config.toml
n_layer = 9
d_expert = 80
activation = "mish"
moe_layers = [2, 3, 4, 5, 6, 7, 8]
router_score = "softmax"
normalize_top_k = true
balance_loss = 0.00131
balance_bias = true
router_cosine_scale = 14.0
norm_eps = 1e-06
optimizer = "soap_variant"
lr = 0.00564
seq_len = 1024
Below are experts of layer 6 (counted from 0) of a mixture-of-experts language model. Rows are named router (the router's row for the expert), up (a neuron's input weights, with its number) and show model dimensions 40-79. Each number is 128 + 24 x the weight over its row's rms, rounded and kept within 0 to 255. Numbers have three digits each.
Before each expert's rows: "gets" lists some tokens that make up at least twice as much of what it gets as of all text. This comes from a sample of Wikipedia text that the model never trained on. Tokens count by the router's weight.

# expert 18
gets: " U", "-", " B", " S", " Al", " in"
router:150126126118127131160159150157125125097107150152101143108117129187128115131119111149108132087148125144118139083131107156
up0:153192115167117123152144165106185079163102151102126086114139136071137118135123118083120174137157112108140097139126146112
up1:111167117128108103164138156118143095115120115126120124138105115099148136153152113110141154179137117143084177149105120135
up2:128158133109105125131152120091120147125154112112131169123137132161116119138133098148122122116144141096138096131119132122
up3:134087141107121120173127128149166098091123127130100151158113136128134130125126150133108144129123119109125110130135138110
up4:082131150103156074179161086089130197130136114127082108127108142150089114123131119085083093136094123103143140142104141123
up5:153147102126106138121137119152145134171159115109097108115158127144164118106083128150073192122112111084107111141129099155
up6:116167158169146147125116105102152122154103150113136133177129134107138067108125129153133114122128100084105138161154124111
up7:120150161126109133127092099126148154121114139149131127088119140100141122161144103124091148163115141167144115132154154120
up8:153098142104142127151114130105171142108166175170109171089147141139115120150134120159104108129100079117121062149114141114
up9:147134140113141121145094119088089169096121136111088092136135085138150139155088164125090164093157125130166123124105118122
up10:117144142145091158118096122081095081128115154127150101125112166094089126149115134164183123119155110132106142133113095151
up11:102146132174134139091132104114153105156094106143133126142119128121117105113149104138160122126125109160140166109159086116
up12:069129140148124115106097140145117137130131133144153087116137131150124127123126080125138098164131114167130101146094146110
up13:109087170121135127131144108146120069122105082156141126110106114146090161168113157137147154130144115151127136119148110145
up14:147099085096155094130118127111160200151113114150115080188128121201132166113109155121145184143138158112122111087161094141
up15:097099094116136142164167118102135097141158113138123123080059131126117134143140130183168141107135145133158167185113107081
up16:165129113097077137147162153117095111139110141154169074099145079129144149085176165123125140108070147148094143116146148112

# expert 193
gets: " |", "|", ";", ":", " /", "   "
router:137100130129119130120114149152143189135163182113099094144124131094107101169141152150169131142176137144093125130114122148
up0:152112128135118127136105121145121136075160092168129171131118174161137152140135084137132143117113084100109151075106128134
up1:138148114102112136124168158141128127136091118116096134129119120142081095148137163125116182152081142132128096090143075116
up2:147128121170190142134129126116135145130126141145136117144102147162125107140105131107125112129144165102133181131141166132
up3:107070128114124123124137116087164113183188109116166087163158097134132128125069152116166136133129134158147172061140152131
up4:165121141104084159120111112112146156108095149166172097120146131125116127141089159127111167119150126151153119149103116146
up5:104151125106159138130111117103144174136103055124141116159125139110112150110125104122129141138112089120081146142130132137
up6:154117078134128160138132113139130137161187072132139125133101126114104147128148159149130140144131154158112140142156116110
up7:112150121142139128105126147108109148082094126124126169145121147189103113080156140122155139117150115113135138129082142164
up8:121119138134167123144088117128104137120082121094061168087124138102103153113145111106098130145134125126148126146088096111
up9:131140122110126123117129104153154101138167117067114127141127110122092094124086098126132135139141111135082109149132099132
up10:130173143172136111135115105130123122092144096164109106148124149110119119152162104082134103088146107132187118141131196136
up11:088097113102102140082117117138136114127107131149152112157186164148092101148155133136113126144129118142153122137124106133
up12:165126137114157102123111060137129108125151162124127134116114112101138083096105144135127142180105144098131126141143148101
up13:168103128100118152125132115138106134156100161148138125131140067074080132162114132099122163116119109123105117136103103140
up14:116117130137128149155109110140126158101125160133120121148149137127115084097127143154118131105099151127160174145140102107
up15:149131073144147125091128115189158125138133115131135100117134133102123200155136149117109119126108116152092117092122133111
up16:134142106145098143095171113124150140118119117099111151124116106134134136135150106158118118108159108167105129147147062131

# expert 243
gets: "\n", ").", "|---|---|---|---", " Bet", "🔨"
router:103114104155152138151110134148131170108062138155107153124101131151158099109136096070144185166117147130139148150093165138
up0:137163155117131148137123150098133126120116098106107140101102157128108122144104098129159123163112082155105144137138124128
up1:144127147136147081130111127133139127121103118128167133130098128105120129117144139101114110156148126165095076087137135151
up2:132132126153146120135130122170162082128174162128144129134121110149106152076113148104125105130107141146166148090102168088
up3:106085132119135167110124110151137099157099155111172150138132121133116122099160099102121099098133144094159074162170117121
up4:110158128105107115117061115147109148114105138109148109154117160157147106106144152157161122122156143099099109151126150179
up5:140107089160148130105103126124171113133156115149087126139146098146167127150111128100144190182112100118172145111130151141
up6:097163141125089108121149112095092090149134108131062123166090107138104069126132129101140147119149148047126159128158151119
up7:110131091102183146129150120097125090045127138168095133179095118182103054097116121125172126166128125137144137153131107098
up8:171122142146129137145093092170142153104142117115106140122130124130131174158083151133125117126179155148139149159115134146
up9:150143158136109161096110111154135121141123135114154112124099109101098109141116093120084177144106087117099099150143113187
up10:114089110159129148137148179155129138132128120132140144094106183133151091132153153114106125165149154136153118190099124099
up11:130115112151132141119139102141111178093109101123124093106143086146105097105113139140124094132142163127140129113118097136
up12:127153096073100097120083175140157141124135135123145186098126161104146112163116130108127125120122136109135117108148120106
up13:142136123108144109131096114101126102137114176132156145101117162165102100120126135157146137115142127137144074160121137167
up14:118179149131149195134092076142138152138115125117102122092136111170119098145134097104131175118142095108105099128178126143
up15:130164153099102120118108097133140159166134072120146143138120128130086127164150128094085081165165124153111156132140071096
up16:131137108114155135145175085081135127141098174164121128161122128125122103113121109093106122130134129144147089142128115113

# expert 151
gets: " at", " |", " San", " St", " John", " New"
router:125060116097100153144099141135104124117143145151141192065127171149114133124135100116122121085126122163120112100127111146
up0:127101102145174181125109140165099079140174134162084117151134123125132151133116128093095155104155093114101115110124138111
up1:114081123104114139145099121093140161165134122113142135129117147145104100126119158085097132191093132102107086121128138114
up2:117121124073171167154127094150132082140128126107147092135138156139100109127116154133134139131157098113152168101080097132
up3:099149069136130078114172150093108112086119161099124098138127155131132101126178111134127092169109111132140123130112114142
up4:129112147107078122094111178130079126131117099092072167175154113166089121174136138093111126150134094108153123098095104160
up5:107112105101103131082137101136102146117118142125153148124120108151136141138137120136123140121131116127109104175142171134
up6:143147110128107140092143121130123143135130117121145142137122116094139137118119136132138132163118110106106126101088108145
up7:102082147136121138143130116178149166090120090120110148123139164156126096130135143150121113126185118167157159149145125158
up8:155106113138127120163166118135121173134062112157131124093126154137134122129158118161132111143168088132130149101104123160
up9:108182153082111148116180091129173147134116114108130170103123147110127086161159087109122111134156093063115137169109204137
up10:168152127161163084156124149141117121191160126111120122152147093110151144152134135150095137111135110165110125177159150105
up11:144069153129121138144126134169149123127175134132116156114133218116121135080152093103148121116106148138125140097131136148
up12:096137153155116115140135095132139101128153169182098148123146132096164105094110119151120130103135155126162126088099174093
up13:132117110117123129137126124161098124137140148145149150149126131122148123152124135075144140128128137094156173117138138123
up14:136106114141157140119142136173146155086114156129132120127117078153131114119105142113105136157096095104148122100136134177
up15:144117101096130121105102147183158132114092157135131111109120150124123134095195111114121118165145146135097169135170122086
up16:097109154109114133146155131155149132157124102114142096089112205105128123130129096144094135143089115138135130096140132109

# expert 209
gets: " |", " J", ":", "-", " Sh", " K"
router:125094157124166142138137163091102153141115165115125149136121130117115139160170117151127146148128151093119162122138152108
up0:130074125148160138095148142112140075116126124160115147095144170125134140108114092119108098122147163129153170098114076109
up1:056118138161120118148166154183132140119141111115097108145127146179108166157180155108155151130137153139114106150136112081
up2:159135149125130103121128093144124137105117098157114091171097106114149140122124163118113089103151114079155152138132117101
up3:164107138148157168113172097049137142135147126138070116152128121085137110123130106163125155116096097129107119108107070139
up4:136150098087172125093141116104087168141103138108172113133122154151173127109119138115161135155099143079087133152106097130
up5:102135146147151146125124094060149160112141119128135100157139117093104144155150138111160130121114118103136132120145130133
up6:144128151125134096128127136134118140158141112158133168157137139080116144118103124164106168115128108099158140134114144118
up7:120112131128150122054116141096128114133138178156147160169128126157108156160144143096151113148106138121155137142097109141
up8:149119134161111122122125155117124147089150147133131196143127138155147137129130108106084125155098126144104138177131128121
up9:150165136106119161117066133108173097082153128179110123130144144112122162109090107114089120121160134138165138099128117149
up10:137157149120132134106126108098142160150147121130134121147140130121130161120118125172147086166122150112148113131082176114
up11:099129141112122130109134128171100119108132133156122136135084115138109160120153113146178124137139202172123100149104155138
up12:142133105129127112187106135114160154091139099157119109119106122120095132104091139139109087115138123125125140139105178097
up13:135138128145125120119129111137162198122188127156169158149133124096119147143145082130160163126131175138113142125113120138
up14:115116142151118112104169096095185162126148164158135141102134118133098092099132119088124147093125119125123122095101143156
up15:093135128109135133075128114120147152102134149131107131145155158168144129087111127073169133103118065134115164150161141147
up16:156083098131154106095125125121120122133126125109139103152116146137111117062200108119133105163132123102127149132179130120

# expert 122
gets: ":", " |", ",", " of", " in", "-"
router:170136164125096145123151109166174137084117116136131113125066130111142125134146109153106097132117128120096129145145111119
up0:127135095117155119121127081170122096121148090139086126086130124103070132128112124192126124163144131094145114118165129077
up1:149113094137137144089154147150121139102177137136153183132129134134101144107193140090164116124118123097112095114105131127
up2:145130100115166142145134139100103105157152143143128123133118130104152120117179155125162144131073141105143150126134102129
up3:100153088129122140093144135113144148118120120094096101131096111144085111155084128093145102111096133166102185083141118137
up4:133142128181138084109122150163145097103139129087137151126119177145110134117123142163130146115144115104117108162145125106
up5:101042109118142070158183116110124115125144152132117130122117139118138127105166098135132136145153175099115108131153129147
up6:084109163112128144149125102124119093124167122084129128123137126107156111114131113123096115128109126132158135123136117096
up7:122155102137167102123120091168127094103116085121110098088153132170153134162125095145138123103154149143093111171091137145
up8:149130131122126140113135111139156166182143102105141134086128086150102097115146137136140133129112133121091127111136161121
up9:167107070135132123155111162156128137163112096117109089098123101098116133131145121110153163105140114103119103139138152123
up10:112117145125077148144141125119100120101137130141093109086113166108065094142142092132139113124132170117149092160126102119
up11:096129120144114172108147120147158143152102116129128137161153136133132081126100124123085118130166131141116133147102076169
up12:140149091102110137153177142120107164134124141106108156116159160104132118144099136143133150117109134091132114116077126169
up13:116117141120147096156129081108170143142145105104153145092149142115140107190131080134141116130157109120149104106095073093
up14:129066144165123135132115121116144137109190078114132118120095090125095121144110136084133147128092096118156138104144135149
up15:137142132156121143114120135144104174128135095153112091146140117110140119142093157157105115088174148141139171170121129095
up16:131109127107090088116134141139133145103179108106125164120138137127116155115108113158109067075135101154094139087173097096

# expert 15
gets: " |", ":", "|", "-", ";", "="
router:152105108117086147104133096143179147126137141132111104160135150116130093159122155139109131147139118161141108149166135121
up0:154131133151138137074119108116112155114135119143088146161134125083146087110139099144140133140064064150191129127098158104
up1:137116157141124106141160151137160131095161121153101111182144084125071134127123121097152104142151155122133105114118141144
up2:122136181120108090125151124156130158098104119147163157158116136088131153155151141118134089151127168144120150117150141129
up3:150145138083151162147075093121114118142104097152176133132103125153113146142132108093153156119141125119151154124108205119
up4:137128136099120109099122129113160182132124133165155111130140139129127119107150107131115135123165125122100116107122082106
up5:161111158120102097079119086140152085150143116148130135102135146130121135144141141169093168155140122104138081118153151181
up6:106154140119116103120100098122155131164163154089094128150127108091174150148136156144187177112083091130121112168072114109
up7:141095109087118154141151130082104133156115123097119147093138143126139085150120113134095141121143105139109109093094108152
up8:142145183140089153204121149148092156114123103111146149128189154085131153139077151114153148178175121142184115138102137195
up9:101111192073124133112132126170105165151166136100145120133081121111121126103130180136136132116136137105145128121103141067
up10:079144152179129137155130111158147139141144161121134082111126147104136127137156167119108098140173139170131184078141114078
up11:149118075116150108121134110127125136116116158131131134129123132114080067084129085139111176133134103124132138122100083110
up12:116086118128155168169120102110141137105139104079085144101114112132117122155173130129109113147130131158124182163096169162
up13:102140105104154087156118122121159168151092136125133164158096101127128123130118157095112156156130133144137129095119151125
up14:094153109139169123143105147139131109102121098148117119147113108120121126166125143132112125127076103126150132161095128117
up15:114148117163120116084077126128110074094126088139128126123078167114140117121099137132149145113107120109149125127117083152
up16:124148119090148097106128084095128174174157125120090126151135163117123106126154127168141108142145138111075109119117111176

# expert 226
gets: " ", "1", "0", "2", "3", "4"
router:078118107129140102157133117120062129109095152118118156120158098163106145126128138123121119129125126119117108030116156095
up0:151107126162114138103112147106108149111106114164126134079129184125090102200131151132127164153112126137106124129123111124
up1:084139097144141153126111150130105120071096102119144133147167142100156119125127121103104127135131141148137159120185174134
up2:145092130107131125101142147117082182146125131104159119123158138140106148119145135140135141105148125117112133123093111167
up3:094118128122132148142171123123116114122137126086117117121142146094126194099124134099103112129116122082130150107095094121
up4:156133112083120118163124100121142127158114126150128115127106118091111148106136135107115114125136144116105145104125154153
up5:155176086114122152119163117101133131110157157145147138125123095132103120135104142078117144160139149115121123135122165113
up6:138136120140140114128099073113125137134093096054132131089141119091140098110143174174125163179107112096114121165114149144
up7:129160153161093136136088066121101181117150112155172142148106130112115172148086198121142124146093135081143115139149126171
up8:158106129143113128102088139105125162154135112101117144114132137150145091150125105100119135134115093097113185076098167130
up9:092168143137138146158151131163148128122126081122156130169165128150127113126135149095099155181117126128125142176118121108
up10:143161136162128137082144121113115111116086118134114127118176101124112105109135132126107144143108116130119119152097162123
up11:098129151115114171160120138127135117167135148156067144144141123105153153083121093143132185128119178145131120117133143133
up12:113101123084094125123095075088128123139133146163139162143109147121103110123172105113106172130120167138136127129163091113
up13:147147128116127102065055191066135128147112136127115155150153123130120138129151132117140111143111098104157113121120135092
up14:103152102106120138165159135122130117121091151136168131114134113106110115174068136144106116126091124068099107147109094154
up15:122099160136156164189154095132114122098123139152134160168069121149121120153144124098111160133150131105118133090102136149
up16:117129177112101126083120089155166111117150158155126099142124133136159099173111146124100180136122075144135139100130108114

# expert 205
gets: "1", " ", "0", "2", "3", "4"
router:114108136154143094154141136077124118130148134152116152101142147139107184109120097123121125072135124173135098152143155141
up0:152105124125157134141133118131120096112124138126102149155126101115109131177138122123124107176120168140140123149133124171
up1:140094131115104149104129178140143132091114134133125099129109085139125143115143078120115147092116111131106110130074134150
up2:156100098089140115144150128145124100120172165156148080176110151097139146130141134123105156118080113160113157143146137150
up3:138142147099098142108120106072124107141146138133162160122142144120115165125113114135213142117118121127154123154135128139
up4:161139118115125099090117139109119133131223164109112110120122159079128116069144100116144123133114146107138120177093140145
up5:115121114162151121128120106157156104140154100137135134112163158093099140094130104130144094123132121127155123110130111138
up6:107159145131177147111117120094143143098099128111124044156125159131134128138172083142109107134137156147143093142102128114
up7:082078123124140156158127151119088164140106144154119193175144132140086110169124147120121103143135140142137110156129126120
up8:146094118163145154140181146140115175134166081161134133124151135150151133152101145135172145126143097129128136132131108097
up9:112162143136075139098151132117170139155120153109109137126111134134146139139187139098128136141098155123151156175119135166
up10:090085163112142134160188133158137121186119115117115154108117137117157177117114140139150117093147129115145094130121136094
up11:135138122135094181163112132149114123109145152133146163169135098106131089109112153137122140147129083124193099089123145121
up12:095154105146112104111122170127096127097126176139126133141112127141164145164149124106144125120131154138117126085112114123
up13:131078128138164126116110104173125143114146129151109155117134152144125160142184146139107128172090123101128153169153089154
up14:106163135066131109164178122110094143110084159117083114110115116133146130117126131117118145149114137125146135141110100114
up15:118087122166152111116128110101181144131127109110133098102140142136127160154123161168134130113162095120114088129126116134
up16:147122153186120144106123138155124100168165123156082131118090117156119160127113151148129145126127127132154111133170135084

# expert 248
gets: " |", "|", ";", ":", " –", " /"
router:144094127117156130150146140181101145137107143140119153117112162119106142158109130120099155115090118137080134126120124142
up0:125127137157116158156104149157131151081117122195127139126139115097110138114115139101090120129133138119116113148111113162
up1:157107136144163135113107151112078113156105084124168161125138118102148149132112132155090102149112138122119137170120112145
up2:124097160124107102094151090121147126091154096116123086170069130131129128103091099132109131111136114157096117103121123142
up3:120105139114101136098082113149108135103151088117110113075148135107130136105130149127145106142135135160190123125124151106
up4:097154124104118129114137148131124169121129125083098163126130113159153104098099143125123103131132080148079133080094141126
up5:112124161138138121126122116144142099132161121110154094085120110141153171103119145122127125124169100130145166186137090162
up6:126128100121093144113101134126127116132169153149087128141140113109093137093114122138145120146091122140108144164148131168
up7:083183115124097120151174133073134146111120108121135075111114154127155189150136103147137122127134135094105176121156114081
up8:123142149090104125126133113127100092149098105119143151160151101118175135128129184110086149171108082117116126102103155131
up9:123122140168147108131117130117096121029125116099134146146119159157154092102087171106117175121153118139105088125167126093
up10:132119133066120209123156119098132141102117121141110129151166178134148106154114122150148118102102101102149157154148116145
up11:121161118137142095145128078146119126141134112141111102119084154122093131153109143079138122124149197126172155135154115136
up12:121127144128125104089134147122135176155148116131128132141135116124180131095163140140186106131130111140126125122128176095
up13:127133159141164144146154124083144120144159115177108111123142121157159115140090148114142144120094078126149109130137136136
up14:123111107129117114107106099108101107129204123138147081113157085120079132158130127133155149152114142148104155115134161147
up15:144099145138150147097113156094117065143139116144155166107164084137132129113092099160115135122100106157110086140087083121
up16:115093143160131114165123116148105147108128114097121129120112160142097096168115160156128151136097104136120143095102150165

# expert 11
gets: ",", " in", " (", " ", "°", "."
router:141161077117154131128164141143103105149148113149112127134111149105103131130154132157120132144163127137121133144113155142
up0:121113119174136140145105146165138144147134113132182116116146130168174117114176149095108132156139138109114148098101128152
up1:118092116133160121130093145122093149106093147130132087121166080090122108132159117138125157147090114112104105090142164134
up2:107162118111130118117093160108112163122128128140127103143142140137146168155081171113114120142119106137122117138137119173
up3:075148102118163115084123148083160131146116156125115114136134109101135116094087142110129110119133166148156098134065139151
up4:122145151114123123126144156118103076124126137135098110110126140113136120145109132151117146058125102103129163102107148113
up5:152109110152165145108119123140137152113174149107163115107116115124127151122108141110132119084147147109169099132180141099
up6:133116150128149101107106162122127104147121114187129134131136129140137149111136107178129127113095104096129107130123165140
up7:149135146098158103138099166135113109110132150115091125137105151131124145161208167127110138091118159132160142182151155133
up8:107131165108131109168124117146144117113156122163098120127146128165109188117119126134096122104080125145144173174126133121
up9:190145129107160147118141161134125104127162153138119135130182130131107080110115144149169094113127152128141117115144122103
up10:093093110143117075069078112124124159134121156138154163142109151180166113136135114092090122093121147154133121198155106165
up11:113106094126112137131088129114114129091151128136146159155143179156161162083150153106158104157149146123099162112137140100
up12:113150158118133138136126098122113136145109129088152151120138142119158119130116115129121102114148113112120106165170139123
up13:171116136155145130129164119124135126167077158121110147150154140120071179105172160131120157128089117124137170101113160128
up14:116107143146137143140131110123096099112129069141105107097096125106147102103107114106138211158118141095140093095131061135
up15:152138133121148111150148166118136138125138128144097133134142101151126181090169085143173120140150142182118099165147152130
up16:122113059146149133131134110183103132146094099147084132124108127178122172100119140111125110140106129140152157143139117134

# expert 228
gets: " |", ";", "|", ");", ":", " Opposition"
router:177145132162099104103120131141138148159124128126128105117145170158102146105093093138109100146143118119087105116091133139
up0:092112123132124174127132125091086146135171123115089131085180136133147119118189169142130141124117120151155116123153144146
up1:111117130123155152105144145097114083079116126139143113115134123119134144097104101125090124101158133124066118133126105168
up2:126138091107093113151113151143156109112162089153133119152132104143140142168168145142118101146105112166146158108136142124
up3:129140136132156122111116127145138128130082140120085075136114162127112114175137106152118124106156099134135190106139143148
up4:101120125138117128176142151134136115112154140151140125095124137153102143115113118141106155138149114124176106130115143109
up5:122151133147081119134148117154137103078126127141121102127110071122184095195103151118116168119159145104124122086102116145
up6:152129143093134154157192099133109143130124148123154100142132077118120101095142187124142155150128163119137129131137138105
up7:126141146144122152119118073127129161136121104109127095122135084134142117087134103135132133167099113086134145183172073099
up8:127133150118116138152143182096126151090131111161130110093120141131139133157110123139155139164088113160177101133089133135
up9:166116102128121080150103131121090106164127131102098090157071146161107141123118141113094135113122097161132116140121165131
up10:150134085095109099125144120105165112119137114129169047102124154105108125137126130120131118107131144172161121157115135132
up11:155128128135169149130133116139116097148106142139098125104128120115116122114131123099122127126116128117154110128097150136
up12:114093131084107146122172093118145101132125139144103130121155171122150097151113134136129173083105162104122096094110173116
up13:100135150130120134130153145157159078107121103157148137095130164123128135138151144154114141131150122166112143121138161133
up14:124121128108124165114133079099101098088131122127097151134117157135086159129101124110094133112120137153121165101139142127
up15:137153131095094137122130080141098134135127127152132130091097156128116172100142182118113110066109149102115131088119100116
up16:154155105124096137165107142157090112129142098131114146093126139061132120125118108100129134119127139153114102116129141116

# expert 51
gets: "m", "d", "M", "r", " M", " de"
router:179115147161140120145093170126134133086130113140143094143123107144098135157117117111120135111109095138112143116122128104
up0:190156112110166104129151125133105123121114154127122137153089122127122125145126122125139109110213156126124139163157134122
up1:112094159117093156135128154172164100102121163157150129182132126140072156105115112141114136139130137149122150119126124098
up2:122138094143139129143139142107106123114146121133110130099141134128098121133151125087134140200162151138152087092102108056
up3:184116108125110128125075109148113113117134150154138130111130131138167106118110197110123107062166121088115142128114153130
up4:152085100148108117106106117125115115122099172130111104119135153134160138127117129131171117103114153112124128173145122132
up5:149101158164168117135096131165116094096165075177124117128152150132107151111125120097128116105093125114147101111168140122
up6:154088104154111122109137095143152122117127104067143164161134088105084118107172150116113139116096123116123093143119141118
up7:123097165134107132090135119112179122123106131147094091143119141123118112123111090114085103109139146121131128174112124141
up8:134129120188139118101166167116124117106149178150126154104110158097130160168117140120131143121121137077128116153099150111
up9:120044145085116142115139135130092108095082082141102121120102134134163127133116139133117113115133103102100128164144161142
up10:110132104121110136107120135117168121187111153151104131147144102154123139112131169157130096124176137101141126093103130097
up11:139151107116112121106108147127074104139194139102119129185105102122096151095092118113131178095102109124099094124141137134
up12:174141145127086119127155163160137140100122140167144123139168150159110128101130105127131129113099125158112126122122079156
up13:090108139131081116139151091114089140123114111111123085137157152142114149145130126114132111114137141116135118073139129164
up14:167155122109164132112117152105111168123104157164139136178124151091131138119115109127140148098115160153122111093099151128
up15:147152118126129135199089116102108100134140152162132131133112130082124140127114165160138115162127120125076146122097149111
up16:097144127122099140119114159127110135114085135116111102137127095138124136114112142117127138125075114107095159149160133122

# expert 230
gets: "\n", " Succeeded", " ·", " Spouse"
router:155106120146161082104185153152118119121129146141102132159135109135122083155092106141120134101212115157132114144104145142
up0:131120184184152093095112106108135137153115140162142109135117126144110142123083119081089146128145118148112118118148154134
up1:133164116124152146158116131077127115127092136120143146143119176127138129079128122094110081132117152111141135152167181113
up2:113144107128169084158108111125140118131142107145159103155146076126141114127156163114118132091077143137133140172152146133
up3:096119113143118120153133106144124083135133126082124138162161140160148121111092129116093126113146150132086114099170106133
up4:152138171156105098129128112162101125129132116163123103169161115109164092183099156119109133088126162149109119169137138112
up5:219085113154134098128089117113107104136166114135102129109108162155099176139113121136156159144129118177139123112081178161
up6:156107107102143113128139149117078121087106133150133128104168120101087138115114118145110100156156137136177125149116121169
up7:147095137123112144080124139161104155122117158116151131117124128163100077164119102153140087128137125122118100172108140129
up8:128126153106104111151108132138104136151091155103132157072132141099118148127163121103127148142115161172129168140142189120
up9:141146140096116155160143163128088128138097128145152158169110097139140097135138130081093138132103120186126102132123108118
up10:108139140128155129123135149138102106129110143164080148127075152117137141157106129143149125107114132092141143161160118095
up11:158158070097158107142111127149136082135114089135125120177158140123127160133148148156121100133129098095170159129150092123
up12:141165132149146139148112112135152100116161167105151097126147133111093163081130106155140130118152154138120113137152117119
up13:123147097153128122096093140122153137108112192128128123186114179154115125176108140144155167111100109121163096142126128160
up14:115133130132182114126142141143134124094117137130106155158081087107107112105121123116096146160116168132107147119073148138
up15:084081134121118147108107120079134123140173087119095139141127117125144080149117192120145136101105141137155136148144125117
up16:088083140122119134165140144146143156126115130154102102132111103120131108133121120143134165117155112131122179114119149144

# expert 242
gets: "%", "0", "8", "6", "7", "4"
router:118133130136078104128129106112112177134112120120122164135127179107169148097108115135137074132151107112113144113126136120
up0:146111099125114173123173128130139114094097093075118168135114095104106137157144163141145092167129131135156114152140105159
up1:117173107177142124148103078135074146130129118126110127127115147148130120119113107107115148177143092155127120150138074121
up2:136110155130109160130112083138109124084113149113121176089142156122119159132145127119123145088149136109117168110184121137
up3:106160141159149140121148143101160120121175135151136132136119112100125143119138110108124135096164142109132124142092139130
up4:134111138142106139120119099105119151111081140130107137112155162128164139135163140146130118131137145165161117076121117106
up5:120107133148129125158126103153068207115131078113133148149162146139145139169151164148140169152157164126149166107102114094
up6:120150107124089116159111161114105144082134123142147161148146136157149096110116146128179076118115172113138142132088168141
up7:130127107108139140107143133153120120086154165098145169172141143086150098161157125125115117111092125123138100135040145109
up8:143113124105150069150135120167143140134106157167151139115125150149142125137125139164129101138150147141106102100139125102
up9:131108134142164152063132141153154136075137085090117118125118133144157107123119129089162122134132124118116128109133159154
up10:138093101103133146172168106125178142129120130106117179122146132124143101100075091111127134099159157144099116130112161093
up11:151140110155101130117137130111117105150144123100140126123128166118132135099114111166100075112136141143134150119109103095
up12:145124135087133116105107132067135136126144134148102135120118087076146191138167081088111142119160138124118132159144106108
up13:130108132111107142150086094145099146115094152091120136172083157120100156133128137114101100124158151144151185131121133115
up14:135150148081095114099124149144134126130148092109137137138146158104098118117097113072119095137120162106111153124093115136
up15:122120159092117142116177096085133115153128166118124135108045183131097140150159124187164122097146123158130158133137158160
up16:139161167144088116131184105133107134151094112129113120131134151105152082097123123142121168117110107120134118104112122128

# expert 208
gets: "8", "5", "0", "7", "4", "6"
router:120126146133162138077153111123127104112069125186114129088153145155152139160152122111120095116167145119151090141159115117
up0:160136128131107126099092139143095110160115111157076171110113141082081170083134132125109145179121097087139123088165145089
up1:124069129094104128133168063136140110147158121115139121119150159119100109142160062170089098107169108159166106149104152138
up2:138128114125123118094142089123195126080156109109090116154127115101133163125115135143132120111121146123165137122130146110
up3:143111121106164116088125114128145126115133121147146108109137133127085094153123127121120139112146143157109119136115128099
up4:122169131120125085135124137126127172122116081158117105118124149131150176115116117134112187118136126145126101113115114156
up5:110128135155097075133122124110110121069136124101114089131112148110125103150135117122125114098159119120141104158109149120
up6:064135152135118147138164111105118096097105178130172113138110138108155133137111160090128120120129139157143106106147136125
up7:167131152153127126184120120120102124097138165151154123136143140085116139153103105093130119125120144104128117125134116096
up8:118108142108126130120071093170130152124133090141100120131116148128190130124154118146075145132084125153122112117141140104
up9:131113137156116105143143106144138131106107130117089140100137113134107152183116122112168141150150107102152127144067106120
up10:128108156132146154148123147115115087134122100090126158141130151126152105176110103092129147104108151116152082147143102110
up11:168159125141120108117128135147145144149116124129106105140113149081094140129106129133120118097099111164146135112111132125
up12:158138185109148139116104065134116123067197085111139103158121162130112165149102168112156101101134128101149118109134133128
up13:114131125092166174135130150089133092112157125124103156116097159094094079102103150137097122136133128075089101144144175094
up14:117101122167070116098138102091144133156155147091086127131110145133176139140144139102157143197131104151111066147166117133
up15:156122121141132140125101107124149123152124140130121115097124113141091124144104187142120108130158130139126084128172147113
up16:142135133131102132160118137107103155159134154103151177173088138127139106135131119144112131089159089137137157123124131128